Experts of a small language model: 672M tokens.
Below are experts of layer 3 (counted from 0) of a mixture-of-experts language model. Rows are named gate (a neuron's input weights, with its number), up (a neuron's input weights, with its number) and show model dimensions 0-127. Each number is 128 + 32 x the weight over its row's rms, rounded and kept within 0 to 255. Numbers have three digits each.
Before each expert's rows: a language model's description of what the expert responds to. This comes from a sample of Wikipedia text that the model never trained on.

# expert 61
Numbers, units, data punctuation. Decimal points, degree and percent signs, units and table separators in statistics and census text, such as 98.7, °, %, ft.
gate0:098097106172093114119131088140129105183113137145167137116196122120095162136095180113093153121109134143146175123142150153134070058089149144158149165123193139102179162177084085178149122205123132144118169115086116155060180087085106120132058128160148106175132146122152104162160145142145082113150100138103103124096080120091163113100081137124154099144187158125120106049156132179147162116157
up0:136145123129150088121133079128098130095130184133104121118107084114143080183070086111141145129181128190161060123105136123124031069105120095160166170140120170091190119114093111112117132079165134176123129115117104118141115130130128112100110111060136109137116082086092121127211124154126104133086095121085129117116175157204105044111183126121146156142075126182133129137123143152073134093150
gate1:131118094146094122085142171140152099149091126153130126092062156104078133115158126177135159169208121130129103147135113147127131149144134125103154193159099113141151052141141081089101083095184137102116096103160160150172160094068067146192081155155151088114138133129095141087157108073121136152136120163053160145108156107162106148142067109083159086082118150064121151150137084171139126073133
up1:175112099151155064122100055116100127102051111068130114126127132116126102081147127127126119104119133123151134107147173113173101131101112121163180191145102078176105091144154143157107113114060147157130098079121170114028141086154134134109094140142111116177115127122155127154130082140095140162105138143152071120215137149183108132164047119140175105188131155087173179117134149120151137144139
gate2:118108152089127175145100156123178087155146124114095159117122140141165153137116179127156158167108117186142087140138122088133099084117182130082178150157104159142120066110096117177124158139074111110112140088101153108098073221126130176138168154091142128125063113047128161183158133166115123135171152159088136195105131147134148177113095146112091083086125149154131118096190086142063143109166
up2:173158151164136090177075073180140116127176119163100144161166113140163094052203087149127095122160135069133141078150068110139132062177116094144090168091142113110074098124104107197137109052118108088130049109158099142126130158098096148153148132166149108117143157123100116101131174114106121135156168143138140090086109107138167130128093092125117110189114175142138137105151153167135160157170
gate3:106116169142113152139067118106147172157095110101125177077089100113140136141092113183076124153112117176102150141142167105145076065165174151112205131130155061094137061150128147171162069177189077112095090139168144100126110176152115129153170119070107155145129163118061118138164100115065118131132063083134118140138092139135137134156124124113101143165103103123140112130157143118052150078139
up3:113085120146099183166081121136159081100112168127128141150129125137081137123171106133141109093171116177093093063149116138173096084104149123125088094166055120121083120118157097076169087131054132163120169113172182090168144119121158122161171118098203100078156161125138125118086112161164164099107157149144163134097117125130174154149111113091161099084132221113153116104135171159181115087126
gate4:152101135099135083143111086106109119124117145126144110116105155102096151094127148140164137104154135115105106059142180099124090110125105137116163106128057105110140050138144073203111072188198129168149160083117162081123147057061103106134130131136127093108173155097096130122193129088101070157153111159073138142091097158118159159107190105142144136198145127171118138068127123143180126105152
up4:096067109117124174149000145116162183116117090142107165130102116160181136118165158074102138148165123135137111149117083126078109164135114093110128078163161126165197113070144153129131109151085123097160177117145137081180133103123102126131137125126123144181163120079134153081184125150065109130141174147096142116121197156101107088164087162099109179117076118105139124118116141062099114130138
gate5:168066132136131131148157093090176132105099087121117089141150129148143121101073073151162175099130092108089147131107149102126124093119183123167122193118097151150138113177196138199126119092115058151194129096148119082131128135126158114166107085192197106092121164099178117122117167120102095184141120075146083162105096143152134145105141128091069080138109152110151126087061117168142157153159
up5:164093084126116092142118099119085179138150125184151104152114144108198161133144121096119074129091161112121099118147128117142158119095201121140122139093153142136072057109088130161225133141118128110125211165123151126121139108148163132151123147086122094158125141117121185142124154150118091146122197152121184139171101141125162157142180149218136129135090104192118073092097051145130094103103

# expert 39
Taxonomy and descriptive words. Word pieces in species taxonomy boxes and scientific terms like Poly-pha-ga, hy-al-uronan, plus adjectives long, high, white, red and digits.
gate6:151134133141089119069115173110143115153095111134109113105104170127129097109136151053064152100193123056145134127130135122144125126104078144104152075138136171149122125126109130173119095173160212150123149117133174118079154129121093170133084122172115160120181101083141099108122125140109103111114155136059215112187142109064169140086129179075078131103104172094136160094168079136095148153163
up6:073121157143089141119160097120143074193111129070116152104151080178103117108152054144167086135190175115072119176191117087107166096174104141113127213203168149114089131129126117135106151105178116132116111091120114142110171149136125130146154098110089113155109125083148169159106150194084183170124169132125124124117096113092150131155179113062149095168165129126124155122106169116120080103134
gate7:145067095082131079112113115083103158115135106071095148176116135148129166187137109129160170206129142050163060185145152077146111116141116116129126129097108134125100130128103091172088104250138153112085152162140173097088107143164070104135106127170143167128099117115113115208154102099141152093148106133087128129159129135096098147095144145133117107148120101083108126084104120139125109194157
up7:099169139113091090118112128154113086059078143146127176125124116126092184120168119091121132184183110105122123186119126136113101150088174108089098128108176127151138084085102103142149181155173092142120113122152140185113191090153089120132146128126111146136123125084199128130136112151103145148080172126077193128132072178160159129133109108087106118120136121068052086090169197171181097135100
gate8:165102115164137122097110146056177116111145111147097117162089151104108107101120112097144176099135119096109093120144137143164192096142136129118158132141115111093163153118141099138097113151168115071135102129127082075142104129148153173174108106170150202199105058172103096102096104168168096075135201128073141134134119151028161147126107090176140167145111130073117101092171093127145151178155
up8:143160065111117143124162120192086075072146145117143167149127126128101128176160156121097132128094118086104090111100155068104089123139124119158136147155068134116167086110130113132171104142147076102073058142161130127142126144151149133109130115141218166151161151168183129145077183100158118137121092081201061159151087115163143145127089125132097072191131136100081095089089107127180132140143
gate9:134109114125087118127093132116122109118120111073088140105135124169088215185117138089177192175127138139142081138151138137143081122177128150140118100114075144117119117151090106172109114154124144076184202125140167115118158111095175136142126076129158120166076115163105150099151150182145084080117127076122159071179096119129172185114089103104119134127153199068087105104195121127157145100173
up9:086114161147149123154178130172126164145095112113096115061114163146080174122121105131049165140143146107148190154125157154128119145085104149063130206096092107117048132085148150151128117109126151134115105108154159069156153107135147176123202093168152093131135114110085110155060122115073075067131142161103132143138109168183151145123050166118116132074120132157137091105112127113116082157134
gate10:101135126144146090138110102175144193141114131132085061098082123122161100137125174146136130161099079171184132167074128099122110197161168139071132095195107175097164093168100057190121103135157156094164143063168161135138094163073081148109092139185119091138108113104114063123125097147124085107127135187149156132165125142114162186102156156127094143117100113102124113113166093133128120151167
up10:138175141111143185126129153135124161116086087200106105149169152148129166132142094114082167126082125166162113105127170083107131128154164161107127184113084174134089140076098093195113142120091188098170119144131206190143167066142134150100064166154125131155127120140197142112138120108189147100170183160096123146153102147138119118160081125148149173155143125119108109052120099164124178098133
gate11:090139044153132158123157110090152088117133128083049125134077107185061137151090192081111101111190145140102144162103135134112115104185154163110080128196150128180153145174152098167096100122118159143166166133113109090130190136115123135164164124087151068074129090135149116116129111152098139076146135078148112160117107161106100106188103180143153114148118124138126073082178127136151123151167
up11:177163102103151192135173128152153184110142055134168154179127092129109138157121090171047141174125149067173142180137158162136142130130174139138099080134156108106092106119152124179103098142094196097134072136090225132111115119124105143136128124146071110165131093097087106119132123173047137096107134114193074100120144132131107142152081152125156074114107112118145144155156158104114139149100

# expert 15
Commas and clause breaks. Commas, semicolons, dashes and which/that at clause boundaries, plus the -ch of sentence-opening Much and odd word starts like Sat.
gate0:114111120099175157156054124117164055122093126135118047172094155112169083146159128169170148165121110100125121122133202052072090079119097112090111129115150129131117066119069138116125108127127129107126145091176121112120139130152125130100109165146098111135125140051091078147115078187119123089144076128102133192140162124083153126121163166095148164169138103133149174082142159185135116084169
up0:127124173103105183136116113110098150093159089092154165136153151093105103104210117085110157156026137137081093140123085159177139144176090085166072089137087126195092165146125143132145088165132157173120109106134143132155130144131085185110112127101125151144113116107107116105194093124189093132127081144096164115123128133150116033152113131065107088107108112113097068146133113121115093077137
gate1:140137156106100073095140077154188103046158147098195100135154097171134100153096138111142141157174159152129146128029180161100102110125125120195144099146106091167101114152148200104154139179125138095148128125123081117130149151117163148166119106085131185144086154150099102078073130105132104146149133093158131182132151110138095114152170132113163109158108130178128186119085154203164121109157
up1:117086131130131099195132141108210105190205148119164107113140118167083079119136074144117151141124115149084132106065121190163097133112097129150128162128094146087111099135155145130108151129112104128145147076148158141095040121071148135109154143090151080070176210155134102126160128162105118119093133123151091132097184107147151124132205148130077113133135159156050161138095107121162097129131
gate2:176128147098123116114064073071164164091105089100147103084132144144108114138142094119106159166134105085110140144075153084101107119123168115106136121060127115134136075126130196126096164141163132124148132071125110134177151133157099119124131102180178149123128150090050127116143120127131087142165129105195224157105117167120126150113158213144101037094138111131174138127170151139144084142179
up2:142077124124083129157119083130100182148111189159168121103123128139098132156103163152175147160191135192126124099157047090164147126112157119116142113113091100146133126125126116084133151112134170094105058074210141163137109094091082089138168136171149090078118194152094108154122123079098126189185121134127191141115114115107105115116190148130086170124090176182147143093157157146101127127157
gate3:170146128096186125061131151126122110120094115115124137109077141120122148144140168222119160149127121108101133152148121096103100128152107075094135153155039176078132140091096160137167136135113114126173155156132078136092147088179156106164102125151138181116130073127096113150068171176177110151138091129104167162093128156107149140098094150119118082163152097059097201098151102172210115134135
up3:081130097178047117147180115142139127117187131137164083062163087106135112120138063122123099119158183050151118121112167109099119109148114149099164153048129048152080098119134118082093164136120139167120158197096097113136121138089054202154083137176140102096129136109077113080121119115147144115126166097112152155126057136103120125136147120120147131114113182115108168124097123144116116170143
gate4:120145122096100136142152066168118171035112094090112145122156138141138098120071160093173118138100093128151167135153115152124114149170085134164172130169106135092135124135149163146133054143183153123126078210093082139131126091150073099190122129145148081181135120122076160191126067162087111076137136093059166143075087167128101135120106164134138148139147145151141146107157116178178133119122
up4:090116124113119129157148152148143173150103202153162106089145125152125082130101156122203138133128191131031152141118104078172097214105116121141137072155118154158099107121090062129069117132133165111064118143176115206146173177089129109117139070108149083150090084076099126114139132193143151119174077110137156155091131153116145114128127133154105127097166120123166171114116136140141122094148
gate5:149136114088172080100139086157181160071175082158110192160161106173134154113121096097148119104071114172178083129130189081133134149128162085159124133070113193094107111147156186103131145162068166146117164132126117126083120141150169105186107098193066159117132127106141117166080117100147121129155148135127088123130191101135161133129114133110113141087195137092137082127160054096126144116132
up5:114166127135124051181166142125105176103165113137109126147193100110115131198143106117108119162120146085167115179123121129104204192130099121132160092142146191140075163122087152128102121141067182128074169139113170136114114117125166071136124121104132189122135185133104112140139156121119111037149111123087117085109136095125134050125126101158083189122127123131217166161137152137131134141143

# expert 43
Latinate mid-word syllables. Middle syllables of long Latinate words and function words, such as unint-enti-onally, consequ-enti-al, adm-ini-stered, plus of, to, because.
gate1:079162152113162105079143168154170177089052178108066105119059133168056124121079105136122119096126168093093123123077169111080095111132143124166138071160131099085144158166111199135130110137144119124135080073117156125110143160127082142164112137163119129122129154155144130167073117145095135090165168119099113117155181108100145138156145102078132099141154124105141130144088098155211049131151
up1:162118206125138155078140135183113129101066085148100119115155102133102088124107143206105147154138164102139132157156148147133137141081133116074157115095088151183127176141151092148104096116105152140126149148106129123142124209136142145137091164105214136180116101136116066136119225150164127072100141068106134148089142130097165132095117137186078176141143135171110204137136153128111096148154
gate2:082112149117105129100160107115093130181133114104140197169110152161114112160108186121161075153115124106088100118137136069096092171136151093128121147138190160100181096136110128182130104136114122135111095129110153101114129132185154139156139099125143119088104095219144089112192207162121128074136106117121129137133106127151176172114239099075123114150086089148100175070148120067134121117153
up2:125119109079169145131092110070141144110065126052150084116093073130116143106134108107131130150064081147140063117139103167115125172136115154125086128061066109070195141119154125112153131156123148152165091137118118132123097121115186094097165112109122104100124082104068122160130205125133133163107145118132104102123093139091098170165103124162160150122075090145074105103139093202200093090117
gate3:081118185068133074121126138091102118138131091070104099141139112103087055177157119150068137198088183114102104136070091089150171162127150136098132135126088096159141135143105116192164115150183158122125159091100149149093093184101120112184098080129140160169136104130132099086129120124148157095149175153079131135143115136103159151199176080134110101149122126121120146156137121082214126110165
up3:151086090144132210144107166101155137106143070101158139153187114122085047177140132152105167134068091176067174148132127120088107144100132111137122170170153112140109135152105116137134117094094127153100141140178122152119090132162186172109110114079118073145135103113108092120141157129195151160118088082132117064042154115177173062082184140143153122153115135117131112098102114119103140079137
gate4:109126144075113147113149171171143124101127121093143123105118134123124136157106185136159193093113150140138189119137232142164088135153176170114146112144073164110156124127105147185144154178104117172136136097128100119120124185073159134170092091113182116077135135077125118094158142114155109055126182188100133096095131103119193144114087142094121142123148119196100164093090117100179123165187
up4:117210123144125156144162112091152139132111106144128129146126096136123136119135179191120103146092134120186172073126108086159170160161154051068148173141110151066093157112175123200132159144040106154117116144144127163157110152073078109096134132142123123163167108051153069099088134137073153128150132082122159125118120087142124170073164127147127059139094170147150140081113123151137158133115
gate5:070200149114097091089165139132158114099094094106155163145148162133093096155089188056141142097145172064113088066089178144109125117175143116116218115149153146119177181131151187183143135123097090135119090108121097147134132120070131158109113065084184192117137114145120134117167110115131161104142168137100180163137165132101133163069131143109117144151111117135143100149088096135149175117146
up5:109122103134172121073108114167112084142114149142195158149118120154117126159077173095146094154158126140146101141145087122144144146163090123147136117183158090105143096092100090124095112134051099100089085118104139102172110158118120139221207111116072149162105150110076078100166150108166132119109168154160145180118095070176136179132122118084156132157091088148195152112102071113073143114132
gate6:121091169058062113121130125128165123082117187132111113166148138148089087196109181218113143173076166094134146169113162161107102160151156110088109092175132130163094126090126131183149119182115133158198103131140117119142116220101072103127135164171140090101152116153137101157154145115116159115111140130108138140094159066109085187120146123089109115154138118118117181089150077139149127134172
up6:102141131134118117124080164088146091151080133169074186086159118152079112105171146150156142127183139146115139085156052095144148167160159096152172093211091188150129141110166148125130140139094120139119150122158196082108129079150154120113100130163166105094098147125070071109125194120146152142152121152090164135087143092148070135118098107146098155135081089095103145168061138062143093130130

# expert 60
Relative words and finishing syllables. Conjunctions and relatives like that, which, when, while starting clauses, plus word endings like le in Title or Single.
gate0:119107136147131193172164058168119113097059154118163111143098091155144166195088102126142151148125102177126103117029139142155099153127124132141151125121116130087094049128114117132103083155127158101159130122133103092119114112121044081219097150137116117150145061165150157095122160116146134115133094108082184131136105114145121150197141161144114140156083061119159153098157136098119181124144
up0:104130132148197124085095151158080143141166106150118144121171165144143122146166076124153131053104172137077119194169201127121119122155192076059108150118136117110127150183085135135131090107162105144119138105116063101127111115108119125129114120107137127146163201073134138110123085182093109125094127130174171086137133123124090120119216128175151121139098167084197104154161131067090099139126
gate1:086149078113079130114130161170161228114135050172125128090152128135098138129093124158166131144173126105115153128105149105153116136153117073180138216159115140122116138091115147153147114079125095131165170107112093110086176167111097135135143139176056144112080118098151135070172064123152062114131114169102115156124083174210149092093167121118129089132111084116092116127109116120111141158157
up1:133176123194148195118128130108177092163130119168165144132110122156102158166114146185127145162112194130137152152123092143121114104127153099105091155193109062125086137099143096139078132167122128060106085110127208093131122102159095140129110140103135102101088102177102126094113080131158132115096137091098027131112141110097156186111115150139084176105166116111176095121148096121103039151150
gate2:106129066116136147091145037074102053106121113126112149096089123138129150122091145086131083168176016140119161153109120099105165131156098122121172115126069123093102146134073166166092126120087132125114079130181093103126077114119093149119104122143202153148138128083075163097142123105157077085180092143154128125162118115125156125091154124151140113160118071116137082162115168128188116100139
up2:089134169159081130155085138163147136171101133104083134111166090084114140150133121150127093092155100123056120108104138102086069151098154108094115100093109125101043063172113093133159132131101074122165189112124126080116165109131121147123104099133146107180225103119156155112144124133162129164110096175190174130082113114070105111085149131096106166111113137049085131131161080121089159131122
gate3:161095146182100148128188106123145095093097142093113162115136109087056159150135151069143175090127133121099124164155134157104125113126110126176138162124108169140135104148192124141139109164136147116086118089100183067098113107125102168183124101110107073074115149139074125128227084124142098095157170145085209138198099143094101145131200073123114114162121146130144136113123145146096187152137
up3:142111108109148125070121123140184140131144118079149141113182159187123090184169131121155166113156196115108096144068155130144120146144104096173125118117114043144067116083112126113135081105134122060102166149115103126111099128047108113144101193171149159170150118147116165150145075151136132208199146111107053188114132110139159115140156162136170124159168102128172167133115145096128106129136
gate4:137104124118164125112185122138112097126128142067116153149123127147129107187132096136122115176076096159152162123073107178047101083107179150097193115114147160167140155144093144168108156179092123126143162110112095103094152160112127125088164176182160123075152089156110169096092122123141097174148145167090141147159147129144184106137122148204076125108175092072124180109112143162130207077135
up4:100082142130152087121155157102135183156105110173116100085128144115190107099117131188163125151134137073120107164095109097175121120140128191114184119136182111152180096214122109140093129102146095126147111155167096147118096109128084116154144126106106134059171098145135094165142080132068121112095147147168170141170124140162164074110110075110080093190166078162087131160110123162051121093140
gate5:123196129128094111140160128138176154122129149095120157144110140136038182131087180164158112131082051156083136128104163097151163108136091189158177060180125087114142104124126163161110095145116110138130031127122193085116123130123091075120117138100122175129063152141134155111143127135167114117125101149085149132082064117182148205112118183161154116126146098137134112148120158143136160142156
up5:096117127096134140123119124075119120075179094139107109152046039130098151136096095087141121107175153152086130123135071128110137107162168151194120141133105160110162078118160142117115141118127101140165115167158187082130102105151102132096057143173075113043082133102135183091156147163159133172112135156166113086106087179130150081173147120144120096110091109127132082155116145085192093124146

# expert 46
Early pieces of words. Second or early letter pieces inside words and names, such as ne-r-ve, ce-r-vical, Met-ac-ritic, qu-ar-ry, Ma-ver-ick.
gate1:080131130104162125159086097137188184172137115077076170125171118120147167159135103130079096103060135132131118147139147081138079132178192101122139144123136167144101113088174181127167073159158163119098139154182180163144146119102100132166121184187200121119112167126115113078130164101124147125092143173079170117183078157121107120155137118105129113150154143117177142086102168126158185100173
up1:180130127149130146125125144236134097091080122095102108162127161106097171146091103135147136116093133157107133098186136166158152117096137164073165156135117112118172144123119136115119142117154088078081109108146155114091084095123165193072147135090147157119166186091104115132119161117195129118125101125083172068068089146109176117109112147116106137124119105061127143120186092126229148173121
gate2:148106098112120125117161086151100073117106116109078155154139145148150124156151158109116174102132104096124139137152157121025134079135147126101129102128181123145193096146193139192145108175136152119196165111132167099155170174115101125122145164187145119111145176142150136093168139076076094084166080198185132137133135121135172136109166148086105089109124101127174127135049142112144174073152
up2:136105106131132143092077136131115080165132090111137134116195181150096123091172147175132078098092094162091161166121124075107076155101134071168146170125156160095139174101087140154097151140177073115170071136157113108103160163162093187165168144126157156072158113141123083122096121102208141138103158188121113152121096140154181180141078169151110137138073151096083128128144084119145143165118
gate3:172133121090127130123124134101185140150109118101091135133073094125178108110090134174124133084138118098139121127154146140118081120152148148090112151083179071145148103154106134174116093154143110128163121112150105157110098166090107093112147044139177077176179152204138108137136058073118115113118126159093092149164099113180132165177106142091086124131112130140103196073136133058150173048177
up3:133096150083142158163094116088146086157095092130143155147194097076176104172189115138113208146126139200099117095135115110188105198103125139187122144151200095147133088107114138135177079131124095145167118110160135144115150137131149154053151125091141129096123118103110128073176141127104147055157154136164105086120153092080113119088108137099085075167156147128145131114180145134123139066101
gate4:158056152124138163139094127097163153153127060110143122135119115167101138134092137109161148186183122099147167081162120142112144078192104130111142172139140143121160181123144130157132064136093107121057189113131151134135119151111123126173157123134107103135075101066093086061097107093175116188124154141150152105164116162088161124120169149127075133065163182160127132129149122089187169080185
up4:128123216171117103200131099129114150175106159067166086109123160117115117160187141100160124102176069137125116111176140112102128170128130104119158181124144118121186107130154180165095133139126122140034164103133152111136151132156141134087175161106060103137104128073147077157113191128050173134133134132122166114149146158156194125131119123102148086141161168194123157186122105114123145148132
gate5:137163172085107182117158135101176124104149149166060074131104096146099138221134129078194131117143094144104101145161142101120069089179182078103141132138181149144196083141171121161147179122130170144170104116168126171113165115121126143107129096094131130139148092137131143122128133088087168103106061084126151127073106168165128139120156089105070113168100119126098133134151095177158127073163
up5:165152071168150176110112044096159156149154147100071173171121118068099164141166133127078103097108149124132158148171103180173078140180132176121064146117163139091131128158132176175137115174088088132094123081107129188070131149102108119122148078167201113132150141118074130147154113093143162136119085089111147118101124125169145176069129126152123087159072132159117148127169099106136139109152
gate6:111079166180093193106124114146156123143159133132156122155132120083102156135139151140074165100102124128124136176160078109081131143057139136102181126151120133143115129124111151127088132146105131116125129152190088086194183042127097086115155124073134127119053069092131102094133073128154124139132148119090176198108070081129168181135182151150102163148147068090143139100109113140081140126167
up6:142142189101113121089132077098141056181132170131121158100107128105118106133124057187081139188099131114135173178079080178167150130119159123102076135067083142145114094147114133160114136136104112170135120098103161171111059154134133081132131125180107154182131169169050096155134122111168119133146128142142130077133124166125075138087106138116091089111151149097205197119121097098128130158146

# expert 28
Auxiliaries and copulas. Forms of be and have, like was, is, were, been, had, especially in census lines such as the median age was.
gate0:149115156103102125085135104105160162163125162061150103122081123121140097148122099068195127120163142166115147121151143102118111127109148095178133121171113117089147089143151147145178091143135093089179095126128170069084136102120186132171065154049101151127129172080084130143199166098123111156095130220127067130130098148124122128119169128101104091143140080197147086151095153110145089090125
up0:177081146185165167153117108148108149134195188140059082118078148115125118151109112200129140146142075094169129130143149152169103161150145108124181175108177065128092167128112173073142131140129116176094064122096117125152104090128108111087075145124183153140144129104092135112153083113112168085112140129127211122103148127139114146129175134148197133140125077121174161115123169072122178150116
gate1:176115178147161213129098168211139185134128119168107169200121119125116121181089135181157162129139072138144125122166087156090117110087107076082162131190130200115099145075134172171164168119137127134065098118155145161126121075103140079135124121109118113087127176086151146153143109151160117099144155141142049105096148125098164146163148103099071117141120095096142102124147093109151128116144
up1:095115097111158123121069115078098157099098169121131108200190103143152170090112102142122107176108083121116079099159146104153106154128138087115096062157130092129109148089114134157176148120073106082165115166169060121159118148170124238197173114121121099094154107139106159145147106091105115132104099182079131115160112120108143164120096101166129082142068159159145150121124168187138149140129
gate2:120101160115112115111155094151133127146102108134159195156163220096130115136133102147112157191096113155142178150131155109130165165121087176183159124174136157164172114089121173122122153137094120181181150101144091120121089101077108193132085131123187138070112156075114090102145147087201080121126093153127114142055109122130181132098157112193179138139177142117160129074123160127147126101155
up2:078103151129107096159132091136200160180149109162084129091153158114078083119121134100157172128154110155061108181130117130136172110202217129133125158144146114086172072087113087119183132122116094157152140130151171157158132098129092158099080153121107094126105181104110071111142126151145093128115079117188121149106149162133124078142125111123095121138215129109200132076076123134109111143142
gate3:172132130124156096108071129125126106092147133094154146175124140143068106082172131180085145144210116152118066183109093117195055102148142102086076159173121133073128084138105143136139125140141090102158083121155119162095093080130158153088117096130169160101123157071191121110053149078134079054129114074166085141121114143132129127123158140130085105151108112081137122122089115152142099132141
up3:135136105098137100090145110141135140161129077104177150100107065140199109190133186086184103160118195072158115106129151084139062125177144093172065155142085133111150143110104140161170060154102113117066098136121123158158158116124106219084146161125141098143149134175133108074089178137167174153100112096137146149085118100117157117161064146111112145120116110116078139136163117103101121120127
gate4:070059112123150126158101107135129157113149189151071124099120166142106160124104167145160142121166046163140142146048109098127121109132104089151150137072141141153181089194137151094135093147128125085161084157130186117087168078131110103108076127134132156184088103178131141102100130134109106115146111112134121178081096154121085077151163091107087191111114099082129119100125125144154206092168
up4:145198156075138095109093157101154095103134161111113108137167119142138124121085108120221142127149164103097174146118155163129195155122128144116098177184136168164110165065162091119141161159112100093094105183094124109162150073101142144136139146081128132109097092101156130105165155066104173200140167133103121169126143088033092075120162101135129119089150173128106090146175120100116155115133
gate5:111036146070152120143137165120189150152131177123129181156097090133078181166086105195160112119108152115086074119098131105181110138140113087134191137132141096144145131103115131165182121154135102092099073120173164113059120057120158125116101136110131115155138163086093059105135106103068113107124152132152075184168163074107125142128188116071116137136134138131134130097126128120072109122164
up5:117153102106144177157110169071168103158199069107163144139090062098163133167126114104142167158155143157126162089113089138152108192092097060116118111129144171127112158107087091119143075115137132154064057089116107094105087124109166119147150143134110097157180092129076176184143187144209137129137116133149119113152150114089146099099102172086110144098187094093113090125090113142148134122137

# expert 33
Copulas and articles. Verbs is, was, were, been, had and articles a, an right after them, as in biographical openings like "was an English footballer".
gate3:089070128122116214088120123142123099155083101132154143182117147131081137151083125156202146065111148099134101088079164116048131115084084114102099158156144154206140128098138092196142145119134164122081117124130091143128129086123148118120097042170153117107159119192109159116172101138091154154094097105066102189148142123092131107129138153192128122159124126151168135105139107114099127114168
up3:160149179196136124140179115087115159120114149073113146130168112151098213116115097116174199166170158136112134170061129119055105143096141115107102119142145179120144175133151107122163117150116106099101076158174136149139105115132097117131103107122164102137101116163099169110117198201118123121141128118096167122111141207157146098116084151215112131117119098148127128207173143124136084175130
gate4:126112155147141143110135156130167172163127073082086132119162189149144152134129206084130093079180160118123167127121177133063130118137172113146061112091076120120088080115122121109084072126128105127136155166081139058106125095183102146189137129058103129151150134060101159106188128151154104094184110180143153146103127105135098065085118157118127108095111137188088156125129137146152147136152
up4:142158095056136167111076151127142120180124076168062101181148139184113146144076145118150118129119171146051118147116164111123159139158093059171126115120117101150082153082118128112156129115122140148156127151075122073133114161156127131070160161142139076106154118106030152128093128112113155165204115112101131130116138132110157115082116162084202125168130100094081137117124197138157174136126
gate5:166079119174093104101088090130126118159135115104129040179085153144132154089109151167165130177110076141103099114166169103143078183119141154160116106092125162097135101142119100130149087099168122056134171089125113136119125161118131176118066142145067111156187103155132125087099143141140143122171101107091163094161082134091135166094142125140122186106101076059095164114133123143093222139139
up5:132165067137105125192086135165206060097100118087119096145190081137173124117102155096118107095084136083119178117139072185125149153143111217208093164118122149162113128106134087095073166115116084152140141135121139098145142136126132128120140137151165120113100157112163099081158098177140163132127128147142141113134123162131154155117087154132184136104073100118097044157103150107098142062112
gate6:136165083104124132092116149125153194174164130106123071137122088107129122063110105133120174164141057097150082081127133120152113118085131151099169101205162140098082124137147137173153141135168122098136155104186095178072118043157108123108094121169057091107136157143086133103132120118121106102144118127078181139115054184116123166149099115144101091095118095086150125078159121162129099086167
up6:106112118123123152106118136146139144061115117153109137090129152145104152173175165147166141150158144132144162148095139139079117118139186106115153086186125131113113145098106088159151168140127106154149069155119084201137116095115139120177089143145196133177147105095143085145136164106122070077059148102117132142091176132079140122166077142095119150143189117140133140122159148167215004115122
gate7:132095151163075085117115070059153126199187121123171105173139116090144099136073107144183127168124108126148165175102149125160138131145144117068150130199099122160164115126086147130139130173134123101149094162105137226097155071127102131122079107133095141206142111125093120164089107076161167160069120130124137154111140155122138168168161105152103149102137127152184149104128105165092070098148
up7:083138131092115105183175155117089105084130129133116152141144175176128105177166147158145122125107208169129156100127070117159093087113117140122175152115113131206102110130079088142105095137080212167124130114075118125148147106145135201148121150064168134083144150169157128136117165120071109169152133098058180131193171114085096072115107153134165127089117125175140141163144144109104126130146
gate8:172088113092128119107173142186178160205107086125058103183066133113099134089101102157106163155211105135118095172177135135127107143127096191107178141160101105115126061107158127124120098154136144110146112100135140154063138064158102126117108128149116129121140108126110124109089117114089125147104143131162139117121113233063145163134148114117156136078113074087165135084145088129077104092135
up8:154113092123079088107135144055130129138117074089206171141177142127110222170190145203133096168148165120151100192151083110141094100142087138156140113108170174117150135080093097136118175113128118137124126085133188125175109151060178072158152135148155092057138127182142105129134107147165121086102121148116156115169137113119135088154145078125128117125127137092165107128105133146180139156127